Weights of a small mixture-of-experts language model, trained from scratch on English Wikipedia: 12 layers.
Below are experts of layer 8 (counted from 0) of a mixture-of-experts language model. Rows are named router (the router's row for the expert) and show model dimensions 288-383. Each number is 500 + 40 x the weight over its row's rms, rounded and kept within 0 to 999. Numbers have three digits each.
After each expert's rows: a language model's description of what the expert responds to; "comes after" lists some tokens at least twice as common just before its tokens as in all text. This comes from a sample of Wikipedia text that the model never trained on. Tokens count by the router's weight.

# expert 6
router:470447512465480432496499480516420499520429526500443563621490473495527515528558511536458503451463462496494543569484534466496506496388436454537446490476452515540496505448511481488455530480460515491523517515492503492520527457448484465533516540430496502477508476490503586483483408531495475509
What it handles: Spaces and word starts
comes after: " ", "-", " a", " (", " re", " un"

# expert 9
router:533464510473540477534478552494559502491482519510494502574504470534492487545420468578508560492460527473540572461446494557524507541495480456484512497462499570456616526482539520493467539525406524492561465451513489513570508483550534504519478511422478534504514511513501524505514432531531493503
What it handles: Adverbs and particles
comes after: " ", " to", " and", "ed", " is", " a"

# expert 13
router:549487505419500542465499458508558494447542535519547536518506449472427445459502451534397564494498491519462512535516544555524468472510473425555468508477513517462444539537530486501561512495442478503550523541521465503445494459498390462509577472441466514510467500475518554510502511519578492491
What it handles: Of and year digits
comes after: "1", "0", "2", "s", "9", "8"

# expert 8
router:491500498455583438526488451513437511524488502507529423510460600468445457541526504491500503546446505480543492476484511571522422381476509505512424491467409487498552574485435506564575474465499525466448506539487466488512471532547422577550537484518553494509525520463435511543448423537550490493
What it handles: Table pipes and conjunctions
comes after: ")", "0", "%", " —", "4", "3"

# expert 14
router:570503506498488417469464520550429485521526537494544507496520488440549499472453478460562506473456496468531514458513452463492499498470457555559478519509488494481497489494543521532512520471428467460528401551504438439499445462499428446448477527434425605519532497575442500506451459506550481485
What it handles: Digits in dates
comes after: " ", "1", "2", " (", "–", "9"

# expert 1
router:495489480330525505450511522541477457505414520485524466520490469482477592463526485475521507544478517487511553567503491512546453427540461487504482503508420422471517492489512461516457495508522500476518524438533405476557571503544511447457418548480453517458496526509478551538531499497533520460
What it handles: Proper name starts
comes after: " |", ",", ":", " S", " of", "-"

# expert 15
router:522523480511503482425417474525490510500542502457518538496501520486491599527482462578485487508485497453531462462470531474553510451411490487479462530494484518505503474482540604481538492491479490523538490570538501488538509548511443503462566559484485525487513493472497617525477475525528530515
What it handles: Quantifiers and copulas
comes after: " the", " a", " of", " The", " in", " and"

# expert 4
router:562501519447482494466468502405488482529437515522531528534490522416477461486458495507497563483592535534525597438491537435557517534515539482478451508490476486504532535411514555558568490448503511440490558478535443459462542523505444527510541494438500505462452525550588478542504444485540580475
What it handles: Articles after verbs
comes after: "\n", "==", ".", " is", " as", "B"

# expert 11
router:546505549506496455559464517504513476495496516466494499493519447430544528527526506477433523459498500526508549402492513577445487400518548479486536456479452538540565541482535517580517488495567514510535452533513475503490554496485488494402416505550517525450491566514528487491457485486529521477
What it handles: Sports table tokens
comes after: " |", ";", "6", "3", "5", "|"

# expert 2
router:496496485480566488530492547522476454551560465475570527483515498542497497495456491577386463527493513472554549493557444494526461489511497460532436507535460437453547553461550545538538454500432504408505442424463454553548448469533427495505466437454441485397550505519505531474459470503501415458
What it handles: Line breaks, infobox structure
comes after: "\n", " |", ".", ")", "==", " =="